config = dict(
    n_layer=10,
    d_model=512,
    n_head=8,
    norm='rmsnorm',
    norm_place='pre',
    tie_embeddings=False,
    init_std_down=0.00313,
    lr=0.007,
    lr_mult_o=2.0,
    lr_head=0.00597,
    warmup_steps=200,
    train_tokens=922800000,
    dataset='wikipedia_en',
)
Below are experts of layer 6 (counted from 0) of a mixture-of-experts language model. Rows are named router (the router's row for the expert), gate (a neuron's input weights, with its number), up (a neuron's input weights, with its number) and show model dimensions 384-511. Each number is 128 + 32 x the weight over its row's rms, rounded and kept within 0 to 255. Numbers have three digits each.
Before each expert's rows: a language model's description of what the expert responds to; "gets" lists some tokens that make up at least twice as much of what it gets as of all text. This comes from a sample of Wikipedia text that the model never trained on. Tokens count by the router's weight.

# expert 4
Description: Line breaks ending table rows and paragraphs, plus section-header == marks, table divider rows, and table header words like Singer, Nationality.
gets: "\n", " \"", "==", " ==", "===", "---|---|---|---|"
router:134134138110145109107170167110181091101150088072129135195172121114138088155152120178084067106125165094130095178125159063123130135142120119161132112138123155104098120136153150109135075128110137173134133166125143084120160155083130131163161112146160100088081145153113121134138102149098112137073122150114073098076107051149117154131112162102135091092135160147146180137134028138113096130175
gate0:141183119154108146183107213112092136168127121137100151131151129185179091108138103110147148120221117173125167148140122109126105135156135099106100114125121097121070108136082187117164048115144110143158105150098078110146104119139084151168151130106109090173188152101148194117144120099099124142161150130103104126175110147156095146064121082151141108187112098125154117117106127105160122132159
up0:110130114087098095082103073088153146163128110127094097129140129149169129122141186081097120164198107109117090070161076104096128120137082132166056158091076158132183168080121129089099155135175094133181126171102138156155253133138118100192131056195114171107115095131131187159175177137072156112111122127113113126112108102123126058210104164113124121176105081121124086127144052155140117106128
gate1:139142138226116109129073123158114142074097125113105085056108131173131129130163117079136118157079114136123091072110153147083088154110139134133127073104149116163102123157093143039170106063160105095158149067121113112199069129105132114104161152193082150140097126138127150100165089120087143123103181162102125146111121129100134131154123136126110108103130154182113127170179111086119134099157
up1:104151127218142113179148145202155137101088106155170143085139128134168150180102172138155081122121095109125093087154137166085093101132137108094128137129173077144173145136092123143151124154083143139095124095159113088112111130197092156118161181085101129079120160122145127110130154116147107135104139142131090119135113128202064143110135120078142204103147145077111098136065149077106176067120
gate2:109136097123120162122124141158100116121147093121125115150146100095113127084182131121121136077090151129138062156109152095122129116090156116094115125116122128080156054085196137169114090157110135128114176133094117135171174096059089127145170145094087182175111163142171145106125086075174090140035116188141169100147145103098111182110083142105153088145137200170130040119136148173151105149145
up2:100048146104136126088131142182138062068068132119128131144124103145106144105179189165194201157066164069205141167082132126109110157091133160193147123187150093115141106150145125107149153140157187127122119105093114154147161155118108098131100153113136175137141127172107051125124109119198118147140132176200145098064111106127113068167181165082127113102112127103088134147112161151110134120084
gate3:168191083114185104093128142122123112144144124122106095087151095095129111145092085172160109066119147104095153109144081092169110152104096156144138148117081132170132150144209220109102154143140171149092068182110126126065138102153091038183184146150174086135105083157143114130100044128094100090189138128133101176119136172139083129097110098153111132069172140168166126161107110155095110156168
up3:119129143170160119135190146112144124097124129129107131069166099151101155123091124121140132077045179187149078147120088143162115127085121102115091199143130133096115145077089112181084077126116165084133180017114110147101053123116141132158107098089215152113154142136135118075121159149136145127121111148144100143199130139105131175155140102117097142113106130099151114164114179086103129099106
gate4:103167164118085127100114104116067175120166081174128099148153070169107107094149195103157119190151097131118086145036121178127163109125074140134121080147140139171130080143114105144101122108136176187090146033131150120112198127097127162098144090108123143143125128176134146114085159127073092126092139103138139101092153122138083069152121079071157154151107103094167066111042087108170187131084
up4:085077129094156175090185141110209112134140158051134139104090175126173125150081105127074122131138082148139175107136127094070082132067086135152114129103162120131113122142169130118065114076159156140146142162174128138096109105146093107196098095085141063104142120134194177112120126116100072087147159129104132134112132109075132084166081133101113144084175144156174206168092154094150133160132
gate5:084158153094053093121075178101104089163151124133149048081085035139138061121065109128129083103159118075117126116118149088145163238121156080117133114144146099119153147128123080130122133152156122083101110138112160123119145099103138149070161157176118144097134161102145115132155129100161138115157143122134163088133178087097145151104188107140111128136093196075145157108112126157173075115177
up5:145151148073152086108108160194142099175128120167118102077162062067164123118149078146214059173133075106045150131119048096088161133125161126133136188133163127090167151106134164108179177108160114098151175105115186127131141108131201132161154106105124118134131123182128065200097110179128150121146125121117124117117134088120107152099100101139159138083096219075163100152157153135190111083164
gate6:142110127147121172119141097145131164148063143135093176141155168086100111129155131086087120202131108092098145117057094098130142125123156118110135106095087129121166113147106153114177136168132099133162123114109068152158078143125121165096122133207093132110161140112118126113111113147128076195147074143098121094173174147169112162135086089126092114143115092064107153074129120101136119129167
up6:134105121158089120113124079095046148048136104130110181134152113086138127103140126159190189118153151157087118151149114134098112122141083079135146155160176112112155141091111064173120179177100102144150165180161090077078180108140196126156169177105133122090152140122120149198097123178163141097175199128176092051163129135177128201132147137188147136148101145150134144090115151096092155138173
gate7:123134156110126115103118185071144150152120166143132142167172140151145121120151133095147122181108095142079114140153125146192111137142132072123163182122094144125071043140128130119140117051115142109109157141109158173136120127085098061143121119107074177047118110110109121138139137124129150137148168192151093145116107118105133116140155125151166169191119124118168120111108159143158128166082
up7:171114147106061104141136095081115161187107108143097167060145157155166108088146133149185093127132166144102090095130141167118069098095113111164173121097132130132097154168091105100110127178191116055153153217133202112123121097074138113102191120125145172158110165122085076068151141167102134156107102144063111153126128109093160082179115140158086111177140081137121061151146163080119148204131
gate8:097196164131131117045106094116128146125111078133150086100122085087206100121105084126136119186153122177102178133149118121105153143169119132141156072133183147145127139079120165134088060107164150119167071082091135135068139150116059187090121132125159141094130158172130149136154059152197126154130067163156137111106132144146107099075151128165114108135145109134092146098128077133165112124035
up8:166122186158125069187117114060151119121150119165074159109144104197094166141116114100130184141141119160115081160174037166082136113114167202119131094110050134030050090117128120125203166154094178137091101163130115167121146096155119076135143093096189171138167163112106117177108142155156046072081086102076147115108072123128203128167144075098130145172126099154103138120130133144146143120155
gate9:133162078139160135121119139113073097185174141104121093140130135117101161101144108098083144135045137180097097171141152147093129155144158102158116121195111112111128116114117160098159121113087149124186138147159140122116182116102078128168174096131149114085075110167171179174096052155107142130066135136134099108080119175121150113073156121153133158116117137141142124182161131131102112130167
up9:155048162090089084121158126042134185145218146100103164103106116134142195155127094125193154117151191089052163103154142112104143099111124141144183131142133156149118081134144071137122133131185153165202166119158127136119136160147148115066144129147128106121114207115094106149129152128113170112133197071105087103167080110106136104154048110106159082114152118150099116039128181132143087073098
gate10:091105108107072195167133137110140154175118148144082082123093143108152053194154114130126163136085164102163121138133191141145080177141130088142114177113147110144145122118071095119203177143090118189115114151080102130088090188098133105082081145095126203069082137170076113114112134106135135122088086129172118148073088149105137178107124161173110076157089131172162145114138087134070143148087
up10:080158157107155108111079130151140122146164135094110181155098086197158145150120101165138096125160171139162134130138131077136122105144130199131116109095155127173128114106114103116105093106133128151141197149131183125133082120115123116115130131158129098107136097145255128105080137092158120117079180108070188130175114105132102148131099077144141123168077173143123143143049068126156136175183
gate11:123140121118099140186109121088139167141114141120166109144125092191135168132133135138164061172112142143124119166108113123134051107108135199133132139177184133120104159070141100078082142107149128102124120148128123115134119164084146144155117127194183145109127111104159160096137156158156132112154129140120146124157129148201081085155142115140100175139130188145111112130100104133095124131136
up11:088103167119118081117107170114141115172113098122164127119154162155105140123175147090095082092168175171107143082098108151126090126063129158133111190165178148166206166165091132136094170118160120138085063118149123163042186103098151120117118094112091103113105118070160138130114098144168094123093106154159156131106064112111113172154099061124145170127131117129080165150120088093128105132148
gate12:126084156142133144127070028114138094166117130108117200125167117136201170157178066101067036110155139119155166118137126155114107090095117154113150094132102140047127092181135092089115159113095138116124129145125133130075142071086044130124123104097124149125087136148165121127110102115122101179172167124141142187178114139178164135155141143123130163140157095159155151123057122157156123107151
up12:133115147179114151067071135122143115164103142138179120107144086133091085160117179168085143154119116087112154136127100169145141207121191103131108198050125127116068171097118117155133024125097134088121177195077154151151172089127141138081099138158124085144094088148064150112112166116163233175108157118177168072135147076088109098129094064119157116118127170173140105181180116125104139083116
gate13:144128088104150104148161184059162088131134136137101157092147089132086191118117086112116091130123153101108110112156128044137113114129141088108099118178141105154090114049119114138125046077109111123158132125118089130086048106178195184174103151163143057120061169188152126135150051113105157139139172147175088109116130133098123085153146139093177129082144129108143192138148141101110127110044
up13:127127142124149106146131074076155107101077105093122158080108177109122084108135143097102149140097137118122165131178087127085109200108147148124127146109117147099193153100138096066089099076103176145136148121131145099111136124181115077179084111129109126122094123191190136124123084233137115106114122143130131149151139124126088107094135084130138119166167115120129172115156146121093110126105
gate14:125155156136137151148141121105127100132075225132112195146178089053158114158142137152125155131164153117117141166167033117084120081162083112107159137116176092131115126153160181106108076125106109134127133143152137135111142128108138134122099102089126177124098105104133151120126099108123095172133140175153135104110111159176146126151119176084061063132115162160114146118034132188144160132111
up14:132107119153160066197111141162134114163121147103119125111076117140060089139143108091150147139105106157171145176142165133096144107134070070167113086163065161131168129094150114074171133125126081141132115151148140124192140090189105172124082133088153100084129053178120102150131113107099096195143130136104116110177180093138099172097112084080096120101087129139168164114091162110111132130143
gate15:141159138111066179131071132101137117138059147116140113126130092115168106126087200183169129167148147134138110134075187149098095136121109157138194101044140099110115108101073088144137151130171143123098077181125093126149204052141131109161177097129099126156129108090098068216134100107088052149183131102170143159119105090150122106089085132142131066160141168073143131071096110141148125152115
up15:123163091114190120116131142106123167087201127121140157123156191150120124162139061085096124167128122189171112154145108153076110117132087158133113141190155150130169088124170134074113076167164148143147084087125144116169141000152182112209149105135095135153165136184101115128133092118083237143133138179078132085125138123090131183117130066097176118157097143052171117146173136099084109112089
gate16:047185145163061190126176177193115143122141171128208130106135129139135115140122146144131110149077118161138149109162134125143137129118108140104140143155169090136096069115118087066064076139067139146132143089110102098102093142184056114153174108108075147157144148121113098113146113149107128165146159106139094166154133120159167113068124199142111103092166145097116129138074178172181110143110
up16:172101138136106136144088127091118080160143068116172100174109086149166107088098070107145156138154195081169085120140050100117118107163152086132137120052120112125112120101123110133145158165090131123116163155084087083156078144110150144130153115156199069162166133134164162162090107189066149138134086119143153139163121125099111107138113151149148150113125115114158150132121156106140150107145
gate17:087106082173117186153134102177153118096156119099199155116079126125148196123026117125163088088136146118132129160085112166171124111088109084165069154090160068074094105173155147109065122143092112128117099136128124117101140132093148151142116132058108130159119108104097129109118145168101124104159168171065106176129120131154139111124101147100068148145108146101138069123146194182121139195099
up17:134162082151072092109114111130228146160102135098152070062110169154130149120126107142116146066091208073140166096127151179124153116136150147151118101145148127135131125107137126104141117112109112142110090103094079113101096093143104107110050126101092146129138133139127153134102118101131132168113067174117111104138167090112109125131133124149118120086122088138188164145072187103153116131173
gate18:157149140064125116111127183078116167169103165116144141162126063084117151091116123130209140160132154169148136166125136112154046142106104087097166107179156152082084173106115126094097157142121116110119107173149134122163101053143099107119129134152131119101112147148098184129128132093140137106120110108133163125111103151158197134107103109148152143101089169150161156081144132136184152118145
up18:136155129166089108109124127097115170095130127145141123184129173110174120157128093112100127157176135156089127149129161107138189108095131157172232133147116093126140091132090084124114114152100078162159067057116059161060100072118104062164158113142137095098159091075100120072143152096091132082130171127131092180154158097134119152103156120160146180140167134082135106105113070118129142144096
gate19:158166177100117105114126094126108077165147166130148173144110119101079090156115186180107143143109164104143131159069148114104155147108069138090156142078158093121173130090158144158160074117161096117119111158183107143137133073121165096130202147108120111155085112166121158165125095115124110174145096105122146119126132123164136112147108143161111138100149143132148155071094141101088087116112
up19:149177114147196118111146158111114209120134131107167109162106140168113128112120197102122101163115055190107126069169150132108070157090161098138026105128129171115073143132071135129097137147158160123152129087166115148162147126114135161173104121140211124112165135122120112154125122167102151188068111117133118133108113122113131142135082123172158108128218157133142101172167060164109159126069
gate20:098180138090160121137074139111105153173104156141160119085133117173178178146128133081139102185142177136063101114119167113144089116091103085125106078109090103136129146157130141216148102102092091066142081105064169106145160144183080123093155177118130119116129140129100145182134136119188139144155129166085089093113100089118175124143106139130150098154103127123111151102112130190104165149084
up20:127136135119101128155141172093110163140112086163128144176123198119121138102063138103134122142128193157108125138129073082143177183161148102122126165106133135142142133142077107160140120115161179142117061137131110093130163159097111174142105082142128198133098094190166037096155154107094101128143110130151073138159139121149161148096092129084189106184123096113173121191097110103140112139136
gate21:123106105150166157142098143168102148182125139124135165158142112160147105154160121090194133184105110089139157104049144108169132119112134051113094178112065110106125161114184100126139099156130115084130082141178103075109138125102119110112068217151157166116201137171088149124122112137188152212157095138135138148132165160145096168131099118144155077141049076087106121088085113146139081152143
up21:102130186164160123135132152139147126146131124141139105057199129159108141136171096123139199106137127137109157166060115178109094118084118139107090154102078111144170161163178069115098091166135072137176130171131142193140154091102069116130155127155112129078087144135114092145098106107123174125120102094113135110140131149108110109138161136141099129185098106152067137081183119156133098113166
gate22:166117172138147129117108156170110105103135029118104107072101118127113154134159133160149129113134128144153127177132127113137119102177175187134121146118088053153127111151090120183163147126203111156118141138128079067093147120150115114126124113130135137129156194152116140123166127113085175154124121134104104162097142090156147127090153155139104082137135172147081094137078198126113093047154
up22:118076094188177131122143085179170115167128118145093173130117086100123091113163134124123090139084177181155123153182125097081135162179097129153083148118127187216101185073108129125155135108174121080176110135126084067157134074109063066137110128098158153131182120065147129170156119173102097157126117120096158116146129149137102165032112133094114140136186138133141123098152155109089130148110
gate23:118144109109145178124112134095087093144101073095115138156138083203184063119072125100146146168147107085110089158155120077135115136065144095127095165143117156135100098110086150113102149106112108131109080179113084098154122113056167130111167131122147130088168111152136102114161119112111139164145126138171145110127137108129131125153112144119150082139084112160160164143151143108206115196162
up23:124090111152157141126117162127100135142125201064103163126137101132133092086109132166111071150097180115122100085155095119124185104094134129066090159136071140120158155165112090078085145155090151095121135137127086182149164153126119182132122150163104151160079124159138147197194154163146132103114110197106135145134167131155054077102117122185133139097096143049087114160072094126174151159129
gate24:172131159089128119125142145127091160150117080208106144154112124150136078173133134136114113167181179197148201175148101138137153138120054167132131108095109178119160113145156064088131114133096147197141130129128124075112093090085073094117109130091099069150102189159147159149068112128114118136094143119145154141184092139105107030086141094144195106153079109120100098122095134086104140133101
up24:170102118085138123114194167136115134116141099099168154134198132147128119113126123180165087196094163100127160093144125114172123146169188128132147192144143083105132123118148144125107108117171137111143104166099141126164194169120101127147151120136139097167091151134128112168043142089084140139149160117145168159156090165100153093094143145114184128146186203123097161112126136133137123105121
gate25:076124117095135113080102084097054181101092152095143126106100122119168067097152147130127146119154144105077117200055098038128142164158097191164164153171166125171127140127151102070152083105173155085166071187094159137133124136166156073135158106156125117049091127132169127149134193097135070145134119199096120085127136146072126089143132181079135084134182091128116139125131149156141193137097
up25:144126116151098147166126117061106091124174146082185096136086019183076120066129149146121164145153145122127073105096105066077080104141099097105127188088160193091054104169125113154122042121121098123104119115131112178102160153120167131162112114105107163177101097111138135086093140130116105159141147148191154151163123154142174136176130128110196103125147093150147125144114130124135146108123
gate26:112133060141161096123120098109085148165139146083147131156174127097116151145048184078083129126070132137123085139120101119108118134173094109126153124158169128164150171122137141141096128164067119176178074157077158126115094089129176123105077098154164154164181135121160204111128123174087123087118177046081115166133179102151164128107122090136116106117137102202156151117089106144135137155138
up26:082131106106128155122119141166062136089103161078193147143134159133096105169126103114150255101109095127157129098129153097155141130220110153142116110154071173116138176133131137137123137109100107153185132196106119178086108115096133095135120140136127116124131169122119133163171082104137121220177077147110143136200132171132113160143156150135135099105093119142115105139129117075116135110131
gate27:119152160127101120112111055144094112128146160113111106156090070123122075092154149129144165179126131137138104061087109083153130156207131172106107188144109099119132086085131161111155141114157085148126138141090125095110141066102127086185121107158118127103201138129111115153071156095147135127149121131128105130170113101120126185109090089084138126114110107096167108135106114079122119194143
up27:138130102138135177123144132143128169119147134081131168128113058122148102142100130098134141107113117112104130083134148111081191162136141166101181107108130132162118085142127173127121148180118105174149077113078143143116043084174168146102114112118113157207135166097185135147119199181152166123187157165145081096146134102097160165107123131142164082034162105127136140114066136135126080195075
gate28:127140155144146056139152078109161103104135141105138144130093159092212157126116126097130110155129125165121112143127113140126130096132123124045120164107106139191121127137157152210111161174128087162182123161090120155131110158114083128165158066107076114159106112184195108131143097085174128153171128101165158122122074114160131148126095119109116146142105139160087116122182061117133149174088
up28:111130159112141139171105115061113142136117192110112118100130118153203084151079110107096102057106115132152140113115141093088153128137141145109089143184047140151109131072135164122206125113112126104133150092139111115138165114096107112147105121137120179061170131132106120116166153086098108141061078103109113126102097181125170119153138120085136083100141113173141093148131105117105096167122
gate29:068107130139154192077170083071137143149123166135069097157083136108118182124126115135179105110146089127119091116124104158119160148091077200154118090156135094110141142151114134050165086095118126157135137196092153116073129133110170110124113128209102153120150105194071157147127144093167143068087144108144078134114155124128115106131070106106125084114134114101155109179114127135126147187128
up29:143072081102165089108141122145095150166135126095096136170148129177073149148066140152137167103155089188208204061120116102097138149134172095129144118127170131107095103121093116125119237099131118053078142159092138137124140122099112159118083134113098150143198165159099125122168110145149116131155149117100140096158131182164173143096097172101147167151137138114146167099111159091118076182110
gate30:158127175155112165086156121173103134143078101110163132123074157167122077150138130145075139136109094152188110089099127142125112182134104144110124117125081105125179107108114156145087118134138057143130094145085125125126123107135069083141149127124101160076098150139101072165178105161118196107121100115103034098186118132147193172128141090181158154184130160116096121136089192122128086076144
up30:194080116125138074096093151072166118104114075083075118096139135141096141151113208137093101178166166103178132113155168140107080227127191151126120067145164119124140113166150170106115121135104112116107136187112135124134116128156107105098131125084189094147104106099132143135128194145157135157197106184123162190086162098117163140091183147103117157080126121134155102140132062117172098121184
gate31:139163121119130077090135124097136187161085147119161112142118120141143162112219134128150093143105118152107134204132119111147105125158077120147072144132097158170074128123138104071102176153147115065107168103091149117139170117214095088091114114103118151124110161157061161127110165109154099140185082135150098121128130126126189170129111132118124090083119163141137122187097159117154071097103
up31:226104127140133117124137102087167131082117070106139137091094136140133096187135132096143126037174178135055119057135118095110099120121130087119128125087116097136133077087137141139162136150134180097139150082140111097161151191135160158154134130116163132142094196086125125128130181105074075141149107144134143103161143114125101122128145098139127177154178091083162160102092090122173160118151
gate32:150146096123135133145093135131128166124094120121065191091101164111118060146179123142112071112143169140110161150105160163133114127149174139134111116126127114137143146095149081131114095116152156171155101101090127112195171108135162135166110136178166139141152141131125173177161141156149175148074169169125076161130209111195104143107162134101185164039173131096119133161163153145088107140121
up32:097118137067131195157141095113131095039052155129169149149186154101150100127159156191131093113053139169121123120107090143127155116167113157166177095103084102141151079125148161108128097146138118154133145168167163136147130155029149086089105115149117124191114135138138110129116115132136096141128112137127138186174139124147049111146046196120170096131145108102109110120126132155154211077131
gate33:175149151139121055138148134218126174127140106132147157136108113139131131050123102133135184122154149121130131171086054186175096130186163138143079113071128153131126161180125127113164145109108156178127092169061096132089091180088065140112109108158161149105183115167174122135104119122140139117110177146108105165119110161125071094129128090159207145127190149140121084138123134100139178065115
up33:111107115093113158166129105105078102124077125134078223122101157116118119130117100110143094145112072091120052151169110139119151101151151078189145105124145125117127130146142165168145182140120180145149097113155115115135089205089079166168146103154122103151139178122092157106166071166199120189107167159139093127136153170120097118078118115124151185161066146134136082128158083148157197112164
gate34:164120130096151098107106120191083055052128110076070137137126086114106039095161112187102073144166132150123126160141151090089119132103106142157131125094087091106132053135192132097100135090146120113168134134134152205200088103167095152123080069110091148115151161145096106164150120115131143148171175092092099125073149120141090167115098136116096133162085083160135128116155127222120120136172
up34:108174107195189152089111094136143076128079102077103136086118162126135081142162185191144150162132074132154097150144139143152077148149074171117116119109164107125130122080150154150097055125162131156165127170143134144119125092135146210123160143155132135127154044124172127189125106132169102126127130115058145146137165118136086167074097179117071093168107175167102100109133140103111078131113
gate35:144075126136131099102124129125143113177137160114112107152184147125071094174191135123149132161116149102104105132107158140183090102117165102091079136123179153128082176085148127135138079158086128121124139182121085159150199174136066159104126134119185061114153099141090144116170069176089111154099131134095108165085116064116129091099133098133146083179080161126102163164119115157165090166159
up35:138183098116127117145130115111156109175125101113114149149107155137131121067183168133138156090123095209122102165150087119135113076112102082088104130113097158179142154143109063151130155164146118133088061168090118138152103085112176112165150147116092098106142181149104052152139196160131118100102114158149085117103141187141124108153129143159091107154141116099104113145161106167200087127117
gate36:145115112099144123228142149126148068120138128167059103148158142107078104153115124130122122137156113144125112119097106112080069098120151162135105133111105160094100067150124147119159118085105092122158211088115126110132129133149103072186126126117166134072118105105200110107114156167107103148113132130131190071110116127163172132095096105113112117163102138106144115084132169151130114148132
up36:161150117132098125079133072194107159112153133152081117117169064094158118149135173122162060119148149230063198053065140119083140110147069160101131105113074119110181123130118154114125123142087134132134120139127136189125153130106136144088216086164134164071148157096156135109123155186116090137130106131115097108130101097112120142112091119100132161120111137172137086104124077103138113144157
gate37:119132113119148132173103171123120129166092117163077077137198108142153092146118115145160116128124101112169120096138150140134128138083134040114162154151199144108132095107099114124086100112102109149125117144105173094206114142078101119142126120156101110115181101125136145099101132143153127097104130157115162099123091103084102095127109084140081111060074121133123131164115139128155125113113
up37:109184172148178080095138038068127124148166163109190107159084189119138109096144183146189136166082120100161132171154139091116133098172137126106096160102110131086144147144150147112173136170173067131121171200097107114145153150118135180117094110190182108073108103122164106077157173101065130118109135180120102117075162097104163066180165138142190090087159122103121071131141141136130128118117
gate38:065115194148100073088125144121143093126129090121175102099127121154096155094167057160157121099163087089136152133160144093158114148135130107138109081077132139152105127130138098082168182136109167136193086162155088152153117136128187113172110110166128131114155106162100145109096124099168158119092115074112144143109126095134105114124174074167157159142135121151118119122148114065148146152086
up38:167137089062155117145113128176122137154068127066122076176119126110144184148088123055115133141123112142125173137152163111055160104107118165132109139180119116122144167097122134111104151145160137096137098102076110251162192128147126118148136128135146180089121135127116072101080147139122099169150161162105114111154102111091144164143131114107118089153129167086132128113113139102134079072079
gate39:104123112127077158100123141082139126060118094140133125085124135122067148155112167102160096109091170134124123084142143161087110130203139077132107069110133199117140096144175111097138132187121142130134149091112070122133101145149129160129133157181153133097111130136156093071121132123073120193160116106176114147108104150140096133098037201144074142138093123139143133114133181125153060147159
up39:144193145087175102186101058133117122153169150148210071097131146209100118152122085147081137087059183121125168115116121137143135160185159113079138125100158066146089096064105120165132133128099106131103119137064092132123069166126182117119120082185144137137129122165140078121122124058142096143131178104146163185137080150120150128114078139086119080083142114118132088121152141113144132181170
gate40:105107111098136103095132117075106167123130141133139133135115110117112109146076098161115111090110156113123147128117070118131077158078103174117144155127063086153114157087166176120080129098109153122142112124060189136091107183107089103159138129099147162142072152140101096128142150141163082135122166120137092090051127138064130110159135158141129180143154063071151166069070149118144170174168
up40:113094120175160124190125132107141169086172121031126150159176091114177127136179202122104158160152154133108147148101138133106126111117077119153079143096156135138172138122140136103060140132126055052116149122148134133121088147105147177135169125098129194155198091164151108140167158078126153151136070080168134153135132125127151129119138107081147090152106104085160084104127113114103176095112
gate41:142190179122157180070102089112118123156108108156161147151133129154106037147108111108118087097050091098120102126100146153062145115119152133117095125168106107109112127145121128160066112057189080146120119207108140181038137125078118087160166124179147128081189120084151163076108142162147116144188152152116117186152074124153119131127174162116170103177199122088142115143114067057126117129157
up41:125142154126104118110168119155060138111122109095145140152161074203129099121117098102113134060136106096145149110173106140154158180131088136117117132086073048112068095091136161148109157099164148153157051141056161182103110096092129137190137133115118147118117139148153139078137124159125140093137114159126072133137166131194161122126111138087132123143185112069190160157126136128142140110124
gate42:126067130155069163126139093167129113193122131112153116088110143196094101178197103117109187167159117158047137113145110136111105133059130201097099173116122105161134091145135188127112157116091123128139092184151104115122153148130121110111138140109084124121122091152119105138132123115104078154116079075045102082146101094134171118107091065162120130135081090152122105086102108106100127152072
up42:106098080109151130137076190127138096091127124124119094117099090126156092103082161173147140113128152088097151114123098141122106108090114078082130096128144128112150132078116138132114058125069127174141139119166128153113136086103153133115113166134145130210155118134057103215079125145147160149155165150115123100139140120147170143121108108113137140119116124101162173195143158164143087128146
gate43:099133175135136146132159185113115173114127116072071146144112141144117102147137098120129094154090119134129132142167142114115144230106168068107171123126094123085132123140136179111099119109073125078107203171134129136137143114172079131059170114176137136072115133120178090086100132122129096166129113103130173112048140096124127133171062199137099130126119109126054126037133141103102204139129
up43:121060179122157135154126144127106090173111120134090080159054163101117127095188143157138157118151112134024169141113165162096100157062167098143154131075102135096091166130130105097111106128030112110085109128136164113165132155159055139159096122141135136114082144167102129134055145130146168172085169138119220124107112111154175118122033129158080070147123158139118124138143150112130166151099
gate44:117132109143105143120123089134136152117154128176071136090123125152158101106086112077130176105217132122160134135133144156047096079178094111125155141134156124148109100144111147094138111128121135052136120176112037166094177121083091095121065105093122181136135093122152121114094116129086179088145133112131158086174140122147127089077089144120171109130137122169100161071072134093167144152132
up44:053115131117089096116098125133148114119105136122141071163100123117139066101137113116116135131128110169144100160100150094127144114228129116108123154178063138122105130134127109133131113119143111129090178137111132097063158180118124145113127154105129089134150163170133123079105155125065031116154093144170138122140136189112142074143114151159120177190096127121146128153145111082091105159124
gate45:134104146172158162149104138080118095071106173130074137174133062069114089142117194147143095172124141161059095129178083097139100113112150094142168109137097144124131125104119146160102133135144179166159087132177128121133075142100108109208146110152132146072102118134083070105099136155111133151106085084093129127144144128177139158131118121093111209083141104108152095095095089164121150174172
up45:134169043105121174115079124113097093124141127108129131152112099089079127077156177153030098045135158165137128147122140204105141121153108105137084113068117160154118124149141146104148084157112178119161116135114152186149152088089098096102126172093163090109156115210118155170133133134057141125142131155084151148146127107226146116213102111106155074102168106110134165165086114070159118169122
gate46:107157209162138170096161155136129194107075129157147168096132102143106153140172120114167153111121136162115120130125140095148076186133132101134101142103110089129136059084076134094184140109081129109086083153081141100122115129082089136138129115148106146073142178134105142166073149100152179202096110176127180056102148064105108125104141133144138104087112122162151080147155131135130098137084
up46:125163058113115127113143180183148160116147134122134157095141149084153132146184143130142148102141132136168133163147145138173114191133110139166077078178110170160149198183178127123093183114152172115114108142109114115103094099198187139090105074153089119108210192098132163113104154138156138179152113063128115149132148110128162144113117155147135144157142091124191141111130190120125156139190
gate47:128161122138098169176172102149161119137126066142114130065155122160088147106126136096041113129078139122156102182106138130134160167177176103098124130114164149153143128199123107064101062084173101165182141161120126182145117117147045108137130109113108155150125196145136083112141129064122120059139143095110093128135135131121080107126108079144199160165172092109096083044072152190091071098137
up47:135162107105142181165073155166090125155169138126104094195131143222146158143117158077188130068144136159110088136136158140093102147124151086117109074080111139093094082103164098096111121144154084106110166156063139169182115144041083145093117140117151083112111173160055124172149130149200154139147117147122058120141093164112127122175179094156138116159116047130105135147100074126140107139139
gate48:062161166109135144144147194098148127131121137134188117120176107127198078084126100114112107179120104128149106101117076125082055143045114135117132093192123112082194194147147126139092152091094145133115107139125080128118138208128131091078169073114167155140115102090159121144130118123138075161218125127182159151133125112114115125114141122078143166176170155116122144142143123146144128116125
up48:121101086144151107106122106142109166085091092173120117173115108157105112116189101191147131183170123136139148076115109056110155115090125142155142123128106114104145133124131124091136058143098171161113106115150092085147192120152129168095122117130090121146057137081068055137127121165128153140155134124101118136184122142136176123132094130129169072101160234161140111109166132185108141113140
gate49:153122206105024084088089119091192112102119137136106154116133134133138054148113097101085105119140130146116131158152182124136133131151166120161117093089076124090146151096174155129102149125130135148119121128117154132096121142080098102128133112141132127156202129110112094087197109082088131165154142112136127147160135165135098079145142140182145077087118114069106152152134107126061148125112
up49:121139128178147114071151115068150129101153144146109117122189137100087136081146169129168117136166118161084096139157162122124146124096130090137155129188131099165071093125122102129133139160119164130116121099133141139141154111148161159118131115105121095117135165155136065145130142112135114087089171125120135174113107157105094091090109146208136112107092114163094154110175163186140127100145
gate50:122112156142158194093105166134072135117134122127163103139101145126127107189107067073158142171100134152099120138148079140127121054139115103091161153115170144104164107092106122086155093179121128123124150131120063119110078176112165084116125069140137132168132131078107108128156115107149101146103127165121148133115105115146173154129138137099148126114132110132152170125127155205122152186106
up50:157164153217130148080151119081070096106127092144071117108161124097113105120157164078131125172124106136107109151103198206114082092096129166098156114111071107132105125124118120133123156084146157099140142161173128175108137138133125193127143129100067178126084163071097118188164133115126075164143118138106143128122153173075174151115070124147110156099084152125176155202121160120131068140128
gate51:078061137175092207131075119146093108161166107110116119145102148098104178136093121137165116136129150116187128151117127045104110119188137165124113091169184129160111123135149122131174097157097146156169130085112135130091090124091120080144127151151095135130121126170178165178145069090144072060171160110062126124146142122202109187143147201082180170075146110138130133113167140175087039140221
up51:150147089114130109082148091133141139109093234139155154137110148151101137116144171171145123147125083106148139126121106144091130116091118164184174107082185127129080089100108095147104211105130136114058132120092082115107177142151129122123135141139123135127152161102116104058144107187167171166139122117158151116080093190172198112083041106105166166110118168062162161158151139128131132086138
gate52:115170109180136134114149104162110087154184113102125162162124136125132143138137129160120129103099130170153150190150192157077128099174125110077128116149146123157082169113127100166093209086106125138109131155136193110146156100126105179076138173156120210177143080117151147142116106087166135152102103184145095173152121108137138144129181132087074147132155152085139118121148101149139162216166
up52:151097137141120187126123108116115112113140116137097129141141109158137116139096033093114113182135100081157170116127160108138137106112078153167139096204091165093117148141129149134103068084075087097199154118185120175146130141112157143147120125093120136081114119136128158122104168087087144180064121146129109137098069093188131125120124120136082129146163093167121160120111128131164158102132